Weights of a small mixture-of-experts language model, trained from scratch on English Wikipedia.
Size: 12 layers, width 96, vocabulary 2322, 4.02M parameters.
Experts: 12 experts in each of 6 layers, 192 squared ReLU neurons an expert, 1 pick a token, a sigmoid router.
Training: a variant of SOAP for the experts, 545M tokens.
Below are experts of layer 6 (counted from 0) of a mixture-of-experts language model. Rows are named router (the router's row for the expert), up (a neuron's input weights, with its number), down (a neuron's output weights, with its number) and show model dimensions 0-95. Each number is 128 + 24 x the weight over its row's rms, rounded and kept within 0 to 255. Numbers have three digits each.
After each expert's rows: "comes after" lists some tokens at least twice as common just before its tokens as in all text; "comes before" lists some tokens at least twice as common just after its tokens as in all text. This comes from a sample of Wikipedia text that the model never trained on. Tokens count by the router's weight.

# expert 11
router:140124080115122104114120126064104102156115189102144144121132106130152136148135153116101141123075117119083108114150144091150111131144130153142129164141160120137126126103120117145149153126096117103115170102147117129084112159155122162119117127158139188070124139137124084111099147125143121099
up11:180144095119200107127125127140120089170129087154171128110129132119131147154114105106140128131131092118134118113113161135111130128141111159140116108079113130079128094098173147113094135149119136113155117177176142142112124107153108113164150105167129109105159137133145117120102148158135144164
down11:169113131142146115136167153123124167074141160100124129100129174124142142133124133120096113171165188151112120131129143117156116083146148130190163116101135143108145094154156101151137146124099132171149121170163116136144146119131115130120115097164132151124128145110099140174111123102153146109
up12:139134073145134156151152126132102145143143104148129120134142124187163142124135101135105150091091124111092111124116162116135110119179141121188122132128127080098127160102135131144094118125137171151109171124110144149129135163153149103129147111171176163121118153150130100121115125154108182116
down12:155104169108088147123121136117115169119109172128118126131110170136135146172123183090153114104127141129096183143111126145142119069124097145120133125124119145102094153099123120098094121174094165135120136095130131116088121162138147119140072132112096124128094145109109132151155120098107136136
up13:134100110113103115140131126105107104156128093125150155134121153094170123120177126140116175171110141127101129131097103131133137132121176108146121147110105116097105130161118108082152138128110131120178095125107102162116137119082099152124140100164133115067069151104113148099163138137118107132
down13:107116147174155112115128115175144190143132129159115106116150145142161124155129125091121145158066128115111131134136109174139086118134105121135148102158142117085136086085142147158142157112119126124144152161133142111130110127139126144149131108076124167118077136133138114135176122092147167129
up14:129103158089119113091129137148146118139129135117120144120110142135100161143101123130155141192096134103072142100116132114169134094167149113136126150073099132159109115100122094171109152141144149126102150134117105133135130089132127114129143173104125095130180126153097162089121103159119094107
down14:074105109130127120141083127136142138119105135124075111152155131160146113184109147115156145115121100145121162156149104144093105068149123191110152121155168102156129141134120125138133139139107111093122098119166113120108145115136116091144091128104125112146155161090159108125088118116119100143
up15:144143094146194158143156155099102119113143148102091139107103180132117153117137174132145130073126133103160127122153136119145112145143143142103101119136146135142167132133082128147108141097098110124094147135167106108073150122165112101127108140098123099122157132092175124121096133122109106123
down15:157134142114080113140123138131125120138139118167130120138146134113142094126108133104096134156119097129104157130083129118154082142119179146164160140138141141095118144135110157099136159143105228105147148100140136088174131161125084160126133161108133097129133119137130145149133133116138143090
up16:097104064119111111139107106103120124115157144153171096112128138108159115153135109121117092104104126141071161095089129126156121140141090110113137155096140087132116145134114085190144122093151114145146083116118146130122152138142116134079140107132115125120147149173115150114121117178129116107
down16:089131141143122166118121082145141101117085105113171129142132171131119118164102117100164148158142121141125094142142095102107127124118157170144127173134122132098112089098184147100172103127123121125078118117134124128107148057111159121166140113130116118140115165118134146114139142097115128102
up17:080125091115125126118132146102135145159129140168088083123124163135110124141151108127148132160111137121125131126143092157098148100128180105128147136130167122134116174088107072121120137120151133145150104117165141153116160094143080142115161122127105143115130081150169130174114121083152117151
down17:187096145147122128179144086168144102096122165097138159156138128168155134105118128174112152069167115131111131086112123130148100145111121121127121138128091143121150126131101111159173110140073117158125126105124104136121094116119144119131152157149133119128156156124090145117135161126169133145
up18:107135170115099137085130153119114106119144103122117100100109118140104170099149124107086149152150159123131128079169102158134083144157131123091121144146148173087087133092128121129128104124126183133163159088127100113121124123131087148113126128087154139140119108084119110108113162140139128155
down18:156096143117115148128126101073113131115121156093115150086116110158122098122137117097138142178103100117130154152139136120150182144131137148113126105133140090176180121137134127104132129115115123122114092126179152121146156157109146093141107104190159143115131097117136129089140106130145146073
up19:132125204096179135116131136123081118090106138102152149137127150110117072125099148144160077158131104128198134139159129086102105118141106135119152172111111121141162122135149156103142122147119160115124136128173160127111153119154104153115139140142124107127113103102136111148130136139123139102
down19:100113143181134100092122141114122135111125185121093059103143133114170120125106126103105079104140139169082123095152151108100114102147147135130145130126136119138092113108162137129160106098150140139076158111087125149123094138142115162109110120135146095131080128131125125158125150129140134102
up20:156146135115099090147142128097106107125149125106151120096127134143126090135169109129126160117101121129169103098128120150107121119080132146105102104139178084155140112109133126151121109176140167148121154139125140107078114140113079184162126150103117124093124139109128111106095171128105167160
down20:099164123123124137129134140146132104131143157112134162106128130112122138113089140108096093164128079103074147122189172123135143133123131148114165119137135140121127126139148192118110117176140078110123138155137154180140101149167138112128125137109120123171152169110123096104115136126168102155
up21:098074099127122117169163097101131170172127163118111098111141115103115110120116108168115140171160108092179139117120132150170089149142164154139121120137106132131118153130105121123118172087118094124139149132143158151097143146115103160105122091168119137099117136097102152132110121138105150144
down21:083181099107104130119084124128122108152103131079110129135170127123109149097141108110139131101103157118103135119135090122155108073138126135146141155165153147132099134123099168073147156151122136129145177139136104082119132133164141145163116118111119085154129156107117102154157140090133128124
up22:122139111090130148124145117151127163132129124137128131147126128093127087138134124168093130110061143174113147149140153139100066141117072149134138117147166092122165132094116121137106142071105127132150125107115126183174110106084154136140132101134105111146134130135159144137126141158109110164
down22:159077111181121107147121127150111140146126132133127146115138160128132161136082143152126131122147121125100141140165069106185105122149137120086118122123091116146143157123112129149119154116087135063149125117132110121118071148146123105151101144120101168127123143158159119090126157111144150174
up23:108155147104139168124113153122080100119135118148146102124142158119142133134152118121146102079149105109051112126099112114154114119135149139097114169134119144128100145147157125098168119102147121124125172153151142136091118137143120137135136177126154112102139057151115128151111125144108190130
down23:143096104137172103085080101113097164126102154179143122123109201110126112128132115166109119171156170163148131115124117105113121136126120103136128094125113152153122118139147141113105132141092173147109084171138118106132136132131126090095118155094114139151119117138130157130152177116115117137
comes after: "\n", ")", "%", "\"", "ation", " —"
comes before: " ", "\n", " the", " S", " D", " M"

# expert 5
router:124151098113118119145155162116088083169123124143139098121128125103088108153128174142139133133122142127117126136140138154134124119139128131102135140163121113148103097135099094120124149135074137112144154102164184140150120129089126147128165141172145201123157123132129143163142185104140103172
up18:114143138149111097107153105111175162083103179129158123126103081104104119158139131121134185125114086105168167121095141152121126102137134119165166160122112152117153105170111139146103120071092126110134109134141109118113097119126091117130101132168155140140147138121086104108123136117134141127
down18:107099159112140134167115108136182136138154119159136121144127146148139126123148137164101117130166120142097152140122135143106170094111162158109183122110188144149139123124136182148097104124135149110135144103116130170132112108125113134101158115071153086170138120120120125109157135153099079132
up19:164162142094156159155119157123164101152124138165151124099094127117124123122154150111135142108112103080108102097114116109113131135125153147152097139167143136093085095091082135153142133110150174149099132092159079130118123120116113141129136109146094148141159096146177109108141099127116139162
down19:108115157144155096148141126108102114119137164107131137115127105148155125112158114098121129186188131120122111186104121130115114115134115127122108102125127099142123140130181127144109178141142128113120120179120068150084151102124142098100092119158168125112150149085092119119158133102159141123
up20:159157155109156156114148145129124100155158128107121152168134131125091152117162121180151133120117109138109148140111140100105143154126122141140145097096173140163158170110161116163129142093077135120124179132131143139095126159142143145114100179140150135120098098129155108135148131181083118124
down20:106112091166119104156130150132129156121162113177115101114148110103144107166132100153135129147161130142111142158134080143136134162134095102128165123137176118117122160132136154101096135116109120068117115154119139148175123132075164128134117141125086146157146125133133159148175126078146106129
up21:142140097104135131146106143135140109116102146099133114178128158123113099111132159094149148152108123091121127096087178159139124165111106169095106203134164128132097113133092136129140128138114136104158121101125152142121129100135114144091106136157099162086109082144156147095119154147098125126
down21:099119188121124181107122102087186143095175113120110176155174146127106161112106153139156133109100123143138151157131117151145107129124131141145115115131087151128108145145130143140173109124130116127089138105129128112137114170119102121136080123109159118159128114134108103108068141123145153109
up22:156089088101109120158145127127147133122066084127135113136115158149139102103098132158161127111147104107098113107113141156120149126162141152095170103119141133169131104137090078137125122132110139144166111110127111098116135149147092139131107124167095143130138140134165131140131185186166135136
down22:108158162084107160174175127159118116131112129106145126116142148157138144140080146095086144097117151154156139179119120147089147162136102111128151125093142108130099158099172136134117125153144110164131165153102146143148135122168106104116134111164140096131142170137108154122142126135155087122
up23:118143152118119122132113105066106107174136125205155129119143111133143125111146109138158145152144126130115165082107105122113078097107198147089087150121090108152134107108118133126123151108147115121128155142151112111118139112116111101122146099131184093117147122128105125140128115140145163159
down23:147117178120119126078104102124138108135077134141118167132147218119138148154144097131175149125127131129087127163149116116144152065139141107092140091105158088114156130156140152115146121110143151145108143126112138111115101143095105160126147171129140134126123156102140129145105135109128138129
up24:138125129166114136121138152127124125136094119118097156111089156159097097094121148114084138128132121153117176128150138110123172157130137120126125128152142138129101147100131121128145131124136111100103204135106131118122065133105070118123123119144131158117129131102159115102179141151185150183
down24:109128150163149142100127095130155108159129138122099155095116128155095151126141186124162159165123113143115102084148126109115089141121094128153125118094168141151141144127150141144126092135146104138097118099117101159079153180111155114133154132091162164117151111098088121091127141125107097118
up25:107122093168140130109096103113088129120117167100088149189127110123119121106136092142101166125156121158142140102140129131092087090143156112113131122158165165184113153082125118109160146123132131140181157135133138132141096131138126120097156127146103154106125146111149128153115106124152178134
down25:115112109120121076111082133128139119145112170156079151101144109141096173090146109109150128145143141190124135134133181134105119094099108174144147140138117118092105123113141134128091098179151121163142133135147131125133132078127115126134172127146141130142160122142121092136112158152147116086
up26:136082138101113130146145156110115136172147108148093177131148166107081160119135120158096116100117127100116099152139156172130119142154126182155099149112134097140105120147134191117126134176121121151161111138143146113111125119129118102119110135149166112087110127148113128127145116138058118126
down26:145117102155158069154135079103126095142077159158138162107118126152114171124146142139122161101158110160134155115123131118105105129130134135091137122137157148146182120126173134141113138136130124138104190111132090126121145123097108135148121134111138184157142143114157099098112123143118112180
up27:142153155147129105122130134101145133117136093090145118136135103088142170097109147083120126145070124136141166107145124126142123134114176151119141150128147171128089115168141113124145123156098156121102102136120101094157166112118106135084150099157121118111129112087183121154129138160136145184
down27:116148172142153153129128118135127150087143157151101082173097122125169165097145109127138116149137120116108150177181107100122159139120128125096123133130151151125098129108137083112110160152135124152105076169125091098121156127124135114160136119113098146095142158138166134099120085131097148140
up28:151149168111119183155163139095120108102158131156109146129100117127105082127181136189151117159114140105121156118122130153137089159127174149107104124141155106114126088111111087142112110119133153168128165126107136135175129085125112157133139114139099157103149120126125140137119144164137142093
down28:105133107116143130117122125122129077112115135105084139123103125140133130154151088112142151117171153153152174099164144159157149101108134206106125096135130116121117148115120111171108100142134100133112097116099108125103147120103173149108126138117178097149079134117143165117143173133136144149
up29:124191153112162123161149135129110116095131113132103107099154115132129128167132111136154196133096098175121092102150125152123160146097120164123126133081174135146129136174128118138101114128140072148117159094114160114161117135135133103164136119159085128110128097137130129109135125120107153150
down29:140111155134163073142145101141134115099157128132110083102130132168141149117082164134107139156108156155114153137138147118105161141169121144117157109116102136086120117112138152147128145104123112164138111129150115106152091143128157087143098130064130121159076171142145115152146132127164093145
up30:135139125089108120128122115135128136131088128133137094136116160128122117127132120126145123138123140152144171100100177102172136156146143171152122161118189195170110104125081123120128090117096163102104148094114154142147107135101099145119095130163135161102142137118175102118108103136154156121
down30:107126147156149109134159151135154134135129169068072119127097170158157140106121109096124102115115134197121174109127145115120124103117113184137131078117119122143112093114135144129138085092117131070101105133099123140133147115128165097133126113115126139144143153095112122090134115132155126132
comes after: " |", " ", "|", "2", ";", "–"
comes before: "1", "2", "0", "9", "3", "4"

# expert 3
router:179116099118132139141114128122162140113121160135133143110127150154126100138145131122083147049103152119070114102135168112159131128110182108156129144130085115101146133159097126116171135127117167136151149118140148158126125157098141138094152128153163114140145132108163140172139176128138120139
up18:146137095116129135200134113131133141116151138150118129150130159128111132153138142124104116171090173127144126132113161091124149148098126176114076125127109088136145149102101112136128105113168146129145129152101130147119165079121099133145121150108164082116121158121138152169122172128190127138
down18:121118113123138101133136121142162109136116145110115121141189137158100102139096131140099133127133150142094163128148080156131180116111153136145138098143115087163118170127175170116144176138151133123106135183109124154144120100145125115118125113096158144155154152121179133068128139119139141161
up19:128118139103109116136108142167178137113152099119146096127123144141112106133141126149089116161091151111133098091114113107139129118136194131122138107085167128124135173105131159147169090118122161130143154113095096157141135098163130112044149137136110110134122160130135102125110116158095116128
down19:151113125148121128110132111097156107152164154145096118083149100156182163098124108151164135136110123145096112148126125099130140098129133135167146132159101120129063084138117123104107154115125153141117106160162132154145129161105154114163097155089110163093149133155151149099160121133155109118
up20:142085119101128111157169096134164138105137161140108100174109119121119124161159156089136111138126140137126078104113113092103144150123153107119110089110135177099158132138093143111175139110179132121134131123132160110105088149125129131095119167139132137142117069094147084134145136144140143108
down20:136117125131116117092144132165120145129140175079072139139121091139157135150097132100170145112122138175138118140130112123089126113094093160104173152119106129117138121182090131147127112130103136149117121142112135159163185156145101095152082102126095118116112146142126124108111126085147153123
up21:147128141100132068166113171088137189130107151106151151148122151184115115162132111135099136146139110109114136157132126134098136171143119138173101130098113116120125108091084133141116146182118126116127156115108121132105127120090102124134124133133150117086110147102146122179132163104120083120
down21:121103085144142146116124115167137112087122143135134142108136188081126163133101138098173112152138186152123148108111103125120094126106177151099171123146115150113095170125166147132105131116157121157107124147127177147122134118130123106092115156136109111133145152145103112084108133107163155124
up22:143134158124136119096077169126110111150098147104098142118126186130119085127103118101110128128115172135163129140123097180141127139137169149137154168146115115126093148134126141174142133122133140120127109142137114149089162107142104126090128095132133102092177175136115130164156135109089170142
down22:108116104110103166158124112122146163125138149183136128111137124133115155111123140153107128158148132146122104120095156108103156129166115095085111050138145173128133087158162144125099104165139142148153142131132152162127081139143169117145129161134115133112128145104152167141121109163148113090
up23:169107114135109137165116133150170119109113100172183157121117115114107122112132127164112112079168158136122125140102180166117121117157098192147076142107133153121116135134135150138148112138135144136116137111117121137157137130119141139145116163138200124144122112131165141184144112149111136145
down23:130110163114171120133129155155108161113110128144148136137111116156152142145136118125094126145126164108156119102104114115095140115108152120105137105136112154093127149126112149105155168172106114167136138167104124124183118186170082111083141091154136120111165086114092117116126136135134085100
up24:171156123124136126154136102121129120116138120142157141143138102101109117091161158147128179103149148070132096101101154100168093137149135166138125164104096123131119141096105113136172107118137152185106136130137162133161132146079129125132127095154150146109135100131105141117106131190103155130
down24:109173126100131143144134124114101072123128130082162114098144159119146112104125190136121115148158093147142113136144156126087126122118111105118140107116094122151080128112129091183107117146124098158104142151142136131103148156119121125109164108096096063110120125149108124102145157168125108108
up25:202104119127149161138170137142164116171088138141109125118132116116092127102164111109134151141154119127118139111160159136111137073148155154148111113134150111108142131118146136146121114133136110118156122119073154149108104144166163130151110134148096121133171114126133100198101135091151155121
down25:124075125177109114131108127184136148116161122109104131137131115127164145139139104112157067100159172107141126159137123146123179136128114154119108156138122151099098163182140148114111101129146127132123134133120124105146186167123140122142098160125131078117156155145141113122120091130176118116
up26:182144148135118101110125132111135121157127139122124134112122117134124139123155089106123095124098192135103108123073144129116109116146123155108121134101118141091159109153102076117114122091113155169129103146163148105165149160128151123095149106120141180090143111109159106113167138151107162170
down26:096152096124098123149141147147136147132109120131159139114136085131114127130150123075157100111115107122186113147138160104143135173108138146122136096109092171141145144143140107111136114105180139100110153125085101075153128122116128149092088164087088108123126117129149137114150119090119175137
up27:137164196126101145143106147114121113154112121145160111124110168113099132118110128131138132106110166076137124093120164111163116142125150175135081138173119142118101115090102078120133121130107137139124132149103137101125115189084125136151116128158104151097120120087107132115095148147149106153
down27:088098177118103117102089132161137112144146144109129143106160158137169154099144111117138137152163100173061172149156109161137146122142133144099122090116101169111140106130126159119124123120155115180145174105144089116134100167164150136128137148131107110116117135125137135148154119123141154137
up28:149131162100071114076140114093096132122099115147124108150099130112069107115100121121096139130146106114156112133108168182136149155108100135161100127142118108182140134162125094131143091138141130140090135145104137116114139124135134111150093136168118132098136203133147142138117137106118125144
down28:138087142120110048098104119106095107132098128158127112155165151116152171140120110136101138123136121164151156154092134115118107116108095117144140101165112155136149180116127149103108158094143145130132136123098083120117125154103150107107129134112111145147143131138150141131188133177105090135
up29:161129117113130117123162119114120158119153089157140117163092141116089100086115174159129099119125108117116109159078118179120126104120134156125127163194133165095129133079129152115150120120153122151144192134111107124097150106116132123133148114095127143124136147131127091132109143110108075137
down29:069145154151170115106114145169143158134099143152110177152115104155109174123138154171108095147132078130173110140151116166114101094124135089110140092124129117100128094124161131114128136115122112117134137147114125095145129144147142126160114120112133177167113136125125139119186120150157131160
up30:148186101085134131100138118139155075070131117121139089121183099121123125138150093127133114111122137117113128098143134163135126090127090141159093141147136092116086158143118156079141131105154119149141105135120162082145145141160139164127124122161119158165138118121100107142153153138123155127
down30:118112102137163126131152175138100166135152147129081151133144131113126106160103139121128136118188110097083125110145112051134148108110111069111114106120170103124146117132107131084105139099132123157119141089137118125124128135115124150112130188077142118105110138123138133155155167119135115136
comes after: " ", "1", "2", "3", "0", "4"
comes before: " |", "0", ".", "–", ",", "6"

# expert 7
router:137160116117146148125150141093125103153145168164142117120086210136142155121147082148122126103153140113121118141150128090117150171137119130110108134060125148108143147159089138123135098139179148085134150119093098140129138112115140129110151155125122135119130113110141095187144149121144101124
up11:142097129112139156127112126078106095103080147104143149128065131116113135126103113106085136134121158132132120123132090141122141162132193148081186117068131126111195135128106159146124127125143125150112108145108121135128122113116115150093112096143124131150100107135156115120141154136117086147
down11:088093150137148080158140129134144194134125136173112154148146099131164123103107122174118119138200132127099133148143088107153115128126135112157144133150160136122124141163089140130127135133136124134129151101154123092138127114129143122162111145162130135172181142106134110122084149112148150176
up12:146150169148167151131099161135126116155112113188133111078110126096119106145149121122148109108139136101077108140105158126156158125154127118116113144138159126111141134161103160139136145171140121128148133112110122159138142160146076147144153116137138143164140121152139118161165162125196148174
down12:158126177100186123123141083120091180138144172094123114126139117092129173144117172098111101128135101152129164129106119132096077111111105130152101125155161161135157157140147124122126136084125166151124154142126146129090121119109164099151147131155114137118123141139118115085136148133142105153
up13:064116165100125132133136074158136107120099129123117102135116127101139105123149134107135104168115132101112135128127149121140100163137139147080129140197093150135100111086094080154118095102094136104139124130099114141136136067110113083123129101123159134128090134160106116142116146104128142129
down13:139121133135100085109129117099124150114148113138128214121155151112130121144136129111088100166110062158139110123152134124136110092143121157144088129119158140164147135097182203150136109140126135147120148160102142089125121110131144127158112110124116152103129149144146096141110127130118103145
up14:146120135122134142126128139178133138175127114128097112143108135115102145119128144135127095126150129157108132097109120200122122141140136153138089071134188140148116146141085130135136119109121076108133125099117138146120103081170123127145099182119137142079109176164135109150093111120112108141
down14:092146148100101076140088105142145100172152136112065164114165111112131105126097111098109136151147181109118123105166129141134115111116081138128155132101122170109144143103159108156135173105115124150091153130128105136110150091122131112166136137095120151118162112150119123146137148118113092121
up15:145130157123108152128144157112133098071112139133168132124132179136103131115117141119169110158127106152079101119135136108096137167110138154121115147124146156103119099183135094179131093109153124170097111150130109132143157133157107161134116105091096125148115113103116132147141138163108170170
down15:128104134104134136084121148106109106136143164136109135121123110151170184111151147156138145136108185124104099150171135140114168155148134102106132134145090108141163163101121116127099130138121133162140144124175098153143114120130140142091125069156095153123167119105081174137117120118113116158
up16:137126118105176094090145136170138109185134076107085152134087141136115078137138101054101132116099130110148121125132136126124114148133122129129125174118109136142129127144145157133138125135109148105134152113156137121121168093139121133112112121173138156119123134115063159099138153145076136131
down16:128081165144155147158090114158151125130113130108128128081146135142130152075109159112144118104161114115128146121106121106167092127114148148092138114138130130109129102145134138130157160119131153183078169100148127156173158132108116134154129191134094131151160147157097159098127114130114121116
up17:143138129100192143132132139135097131139123113141149139151124123149157117117153053132136081149167108097075150115125107151162136135130092146125127148133108145121128136149136096145128075114114132096088138185144139132148106122113126140107177132140110147123085117134125134136173115183142129164
down17:109154140137132157156082125127109163102121146065159137159127122129134147146090108140131121184131138147104093136162093141146141156138132120155145085122138113130126080124119108133120083126099145129124155143134111141095063107135134103147084157097123093137118153106164149103079117115129142137
up18:126154145095137101159130138162136160103111090171106097123139132114105135106155110144146151104130114108147151147127150108108119128126097136159133172081108137142108127114200135110161103096093168088122110096128135143129160142141124121121104146179096156117153134149094153088133145144129132176
down18:106108103120136125149162125114148086137108093139170154131110129093075136101131155099174134128155106095119095173146115121136159126121131115106134114135099113133200122117154108094139108133133129102132135104153119101114113085107153143102146119093090106157143069135123135147132123101136085160
up19:155147171087128135139145117123166104125103117141153116167116102132102151107110156131136103104120141107107103117148137130100109204134126151179104133129138152161104154130118137122142073117121153171109147113178180157146091132117093130112103127152101142145154145107140127111100151159124156141
down19:091099104130137108134130134150117155153129139107147115071146145132136133094150096124165120177127156137115131137169097140144163119122159107086150121157121127120137123146143131125102132140164145068162153137089079148072155127102106158146133099077132101129104111123128136113090106091121145117
up20:072147134146135155103142161164129145100121131149129124135111130094101074123160117137134116127148108136100131136127148174113085147160102138136161143124140062109105152121139105085138102161069122115170106124147135131111135162129132136124139090160119132094130100179120148172126124117126141096
down20:078107125137154151128155145130111146088130153102144133112102099146101113131142148152135146131175107107145129156128118098104139147115108122132108170127104085118147138105205123100110100164126119151157161088152099147105138069172133127127123142116129120107139146127092142126081095117120089141
up21:136137129125176122128137086122149134144112113186136122151104137096097125085103104156121153128106156125133121123099125122136132144118119195171100153138118141160111089118131133155152100128150109116125119108127141131159106162090112155155103147162139151079162109148106159164125189164112130127
down21:104132148186158098081046092149163150097146154141126107112176121098097137073123147122139105106143131141133148138139139128141149157102124089113097120116147096137120109129108137119139134126143144148130167132124165144094110127134168116167150115093103118141153144118153117105129138127147163157
up22:180137115130170137109111100123128123158127130148116139147080104155127088117091108152090144078153168150119091140119152126153115161168134171109130155115113128110091100120119100147110054138115144134109155102128112147122115118151093160110120144170140107104140134124101157163104125134116131107
down22:103135151179153143129101145173156154163140172118105134161144122090160131125123135088130098165131124158116156141154118139141159092135135119129115123137130148138142133115158128101096160114215121145126133125125079145114112161145103076146121140116103118180151111129123120118126131131164165116
up23:144146112126118176163144123138115144145133107124136126135107129097144119117162100203159109137127146118175106139116141133163133092153086140116090140070138119119159152122130194107144118131167143141148103095089113136136128111124121162127120122139115138093102104125119135119084120118087072132
down23:153180162109134131124151137128097161122156146128146162119128143096138150114104109112137133160165139113163177164113110154169123110098113164133154139083140072117119137149164134175127107155126173111137166133147123166159107141137129141111109146143145129145135166151127147091095108115159146156
comes after: "0", "9", "5", "3", "4", "6"
comes before: " ", " |", ")", "A", "N", "C"

# expert 2
router:121139138144119125132155116151093140135067168144151136134100153127090087084130124116158185096131105086104115105120112107171125145151147115101111137150150144156152138136115092142128125130104124117148137072144158148160112119094155185104123139142149140125149133143156102131100182124146117156
up11:126141146153139140171109142131078111181160140117121155099157128157091115130154127160125129157177151118127131118127136148153149116172106127106117123155158135121175132103118147129113103152153099074139135104080125135111100107142119148125135162177120154140100174118123130155109129145194124119
down11:092092159108109131090159113146201156147107153156121129121106132136144119107134107106115132074102082151140105107148148109110133104100137135130137133137136140103053111129131101069141133112124125154109143097132138117121080160123076156143107122108165147133127104123157131136139118154133122111
up12:108156160163107126131157099155134124095154122138117141148074118078122132134109125104156129114147126112124144140094157180134098140165141156131113124177151147126120129106118142149165102153102120116123190089091135089110124078097121136097132117114125152092100136083114121163128121138139140161
down12:075093121110112152158092137126071088131129142098127095105088133122141125164135160135152135138130152158124113081133121123110114126153106099136109134113124119115126167100179142143140125132131154093139140140102102078103121147160132113136143109102118184148135166082127166139146096087136109141
up13:107061084117127147134135128072085114086117103135145121147160115121096087087152129142125141134105108083145105132108129110154117124143133150120084102142129111127112118164135095119144091141151149135142082095133156126119111112125077145111123128160153111113156156128152066136117145118126101142
down13:131155109111120123125150103113085150113119150084150123104121125120147139129178126135137115123148151090117164162154078139129164152111112149085105097128139097115144138125185142159126126128133157110147084161154132099161144130106082115097117149107117168117166112159111119085100112088141142145
up14:133116128149119126141125166118077133125107162165141135159104156139162081161111128138086134121109147096138164131113083155165150115163102134115102141108132090121130110151095135120121107112080115144147182135096129136116186096122133131113121141083105122139191131123120138146162139135143100147
down14:092162122099103141147114160126146135101137129087124105096140121156129146122175135139172168149138104146108062138113131103102103132140142133127085123125110155116105133090166141119182119132165122127101083075161143116143117117124076106140116142098138112121131128117156124101148169113152124102
up15:138109138143138132068123106091130133076140149120122119151118139130085128140121110132094112143144123084136123097130096119136128094100143122102160133168093109167079130142135136110162125078150160152159148181119206142135121127100116152109117126146102108118155113112123113109140100145146114163
down15:115165118145137148165123136114148094127144143129115131147145160138139121152160157150138115135189140200125100143170107112185124090123130139109128126155101123125083144101120140108130162118149135106094148144105153117126151108131133109096126115105152148166118118126127133117179152188101118079
up16:123096168117107080149140131108144099153100133182147115126077132158127144097165170103129157146122106134145147109124113162119142152139139126169136161130153115152118149123102147131149121101134157167082172141132129125127141105189163177147129111136145112120119132078138148126091128134150154116
down16:112130136103114129104144092129112132074116154099092127127139116107113140102161124101119133152136075139119165150123100109152084137143163096088132137148099143094119117129179084101081085102099129083112112115136148101141105149101131114121150156151099121126157110161144145116138121154165133090
up17:146148141129099148135115168160127078131112144147146116149105153121111101116155116123158115189136141101147143082107139092127135119138157166128118196133110115153099132113057088102145117148132122129161149125127124134147141095138135132107131133150129119076140105094148112108137139165150115179
down17:078091150129136157117085065148147143140169112124122104140126136143144098110108126119137156080091131118136127134126125117116122134116168183101124126137116133106109125177165106164116137178114105117152147168136082149122105142116139090153139154110078095110118126122119101094125138097141145115
up18:175091115116128165103157112143142148133106153119140120132168164123106109115154193117096147138103134156081135094145120166128138137146120129124124113153134160145128124083125126122178073128133123151163157121145177132167110122132165131139092140129115134141131138143173097159076146145143124130
down18:103170148114141094151086091133119171163150085085124175138113090088115146137102128151095120105125131114122150141138111123124112135139138118124152134109111101149149087163146098133152118095108107087116118169118113133151141117165136129106095174142166093115155139112095118165139130104086115145
up19:143137125144116135106127156105134116133111120092100123082181095179126147143169132099128139144089126126136119092128120139111151121166154114110091166122142172118140135137128160157087151147088142134096107134116099162117137091157098123170127103104082135094095099131136162103125161125140129166
down19:071162126136113125137109157102121129140149136104113136157143165141159115076155109157143117129139117150103122155113158130152178095100173125076136114159133122112108135150120116108119155114156120138113128118126153120104148161075144062112104110164148110150140187122133101142107131109115105117
up20:089120104071139151090126145114146153099148123101109152139136128144062142151155139099130114103123117115099169155136156117105134116142174121160165120154121117176116095096135094173158133120124145112181141126109154113139140132148107135130103146175109131135126104172142152157118112142104144152
down20:116090155123124130123076123171098101127129169113150198080120119160150131093136107106117116152137119155094111175148115136122139127122135129148115117067119144144129154108144157087137111127136115111118156093115132113155106160129142139114138112126139095106174178150136118122106169091109142105
up21:143181109118126166135123133128107124137162133128156110111133095151115124131139137127114154123158191090109101091092137108146126153155114172138093188133165152177113137123123123150158131138134134125133095099141174130129112206122102146146143133150138125138155128124132110128092140164154148155
down21:139108155111156139163121087161160118134135120102127105107113163132148146123173145179136140158118118135140094119069143132132112100155139121120171118092106082129119130163136157105137138108124175187123130139111146093125133079171138135147138137122131166063159133122116126141109125106120147120
up22:125181095142171122156136109132161127133141132136120154126102112145092121150115154133123098132142163142169128167143135078123148083148148170120095141166116140123113177105097148138120116169142116075156118109136126110136129133115099092149150123137165141165123118112100151083080126101160134126
down22:112134132142144099082139120096158080138165123141129113106159157114091107150153167103106119130136108125142138122145145105158114113091162076173146153108102103111137113134103161112146062093147124114100140142135110104112142123142101138105147122093172172129122115142131128145099157095100102104
up23:160075122127140094125135094124135091180126146113126155195088135113125127148170099158108143107156110153115116117140140090140133121128123145098143154134170155129158072128111127147112134111117141126121173108110132149155116108129158134165120123140136159134118103129074110151177119123090143160
down23:116122112162146149088152131124113183153096174129131142134138139130130122110177150116164141151133119143120178136110110107165128113100152131120122128106163144150126122157124134111141101095141073116110113175134126128163123151096087120094114116094087141141127144126132138071133128095167169087
comes after: "\n", ".", " |", ")", "==", " ="
comes before: "\n", "-", "|", " The", "==", "The"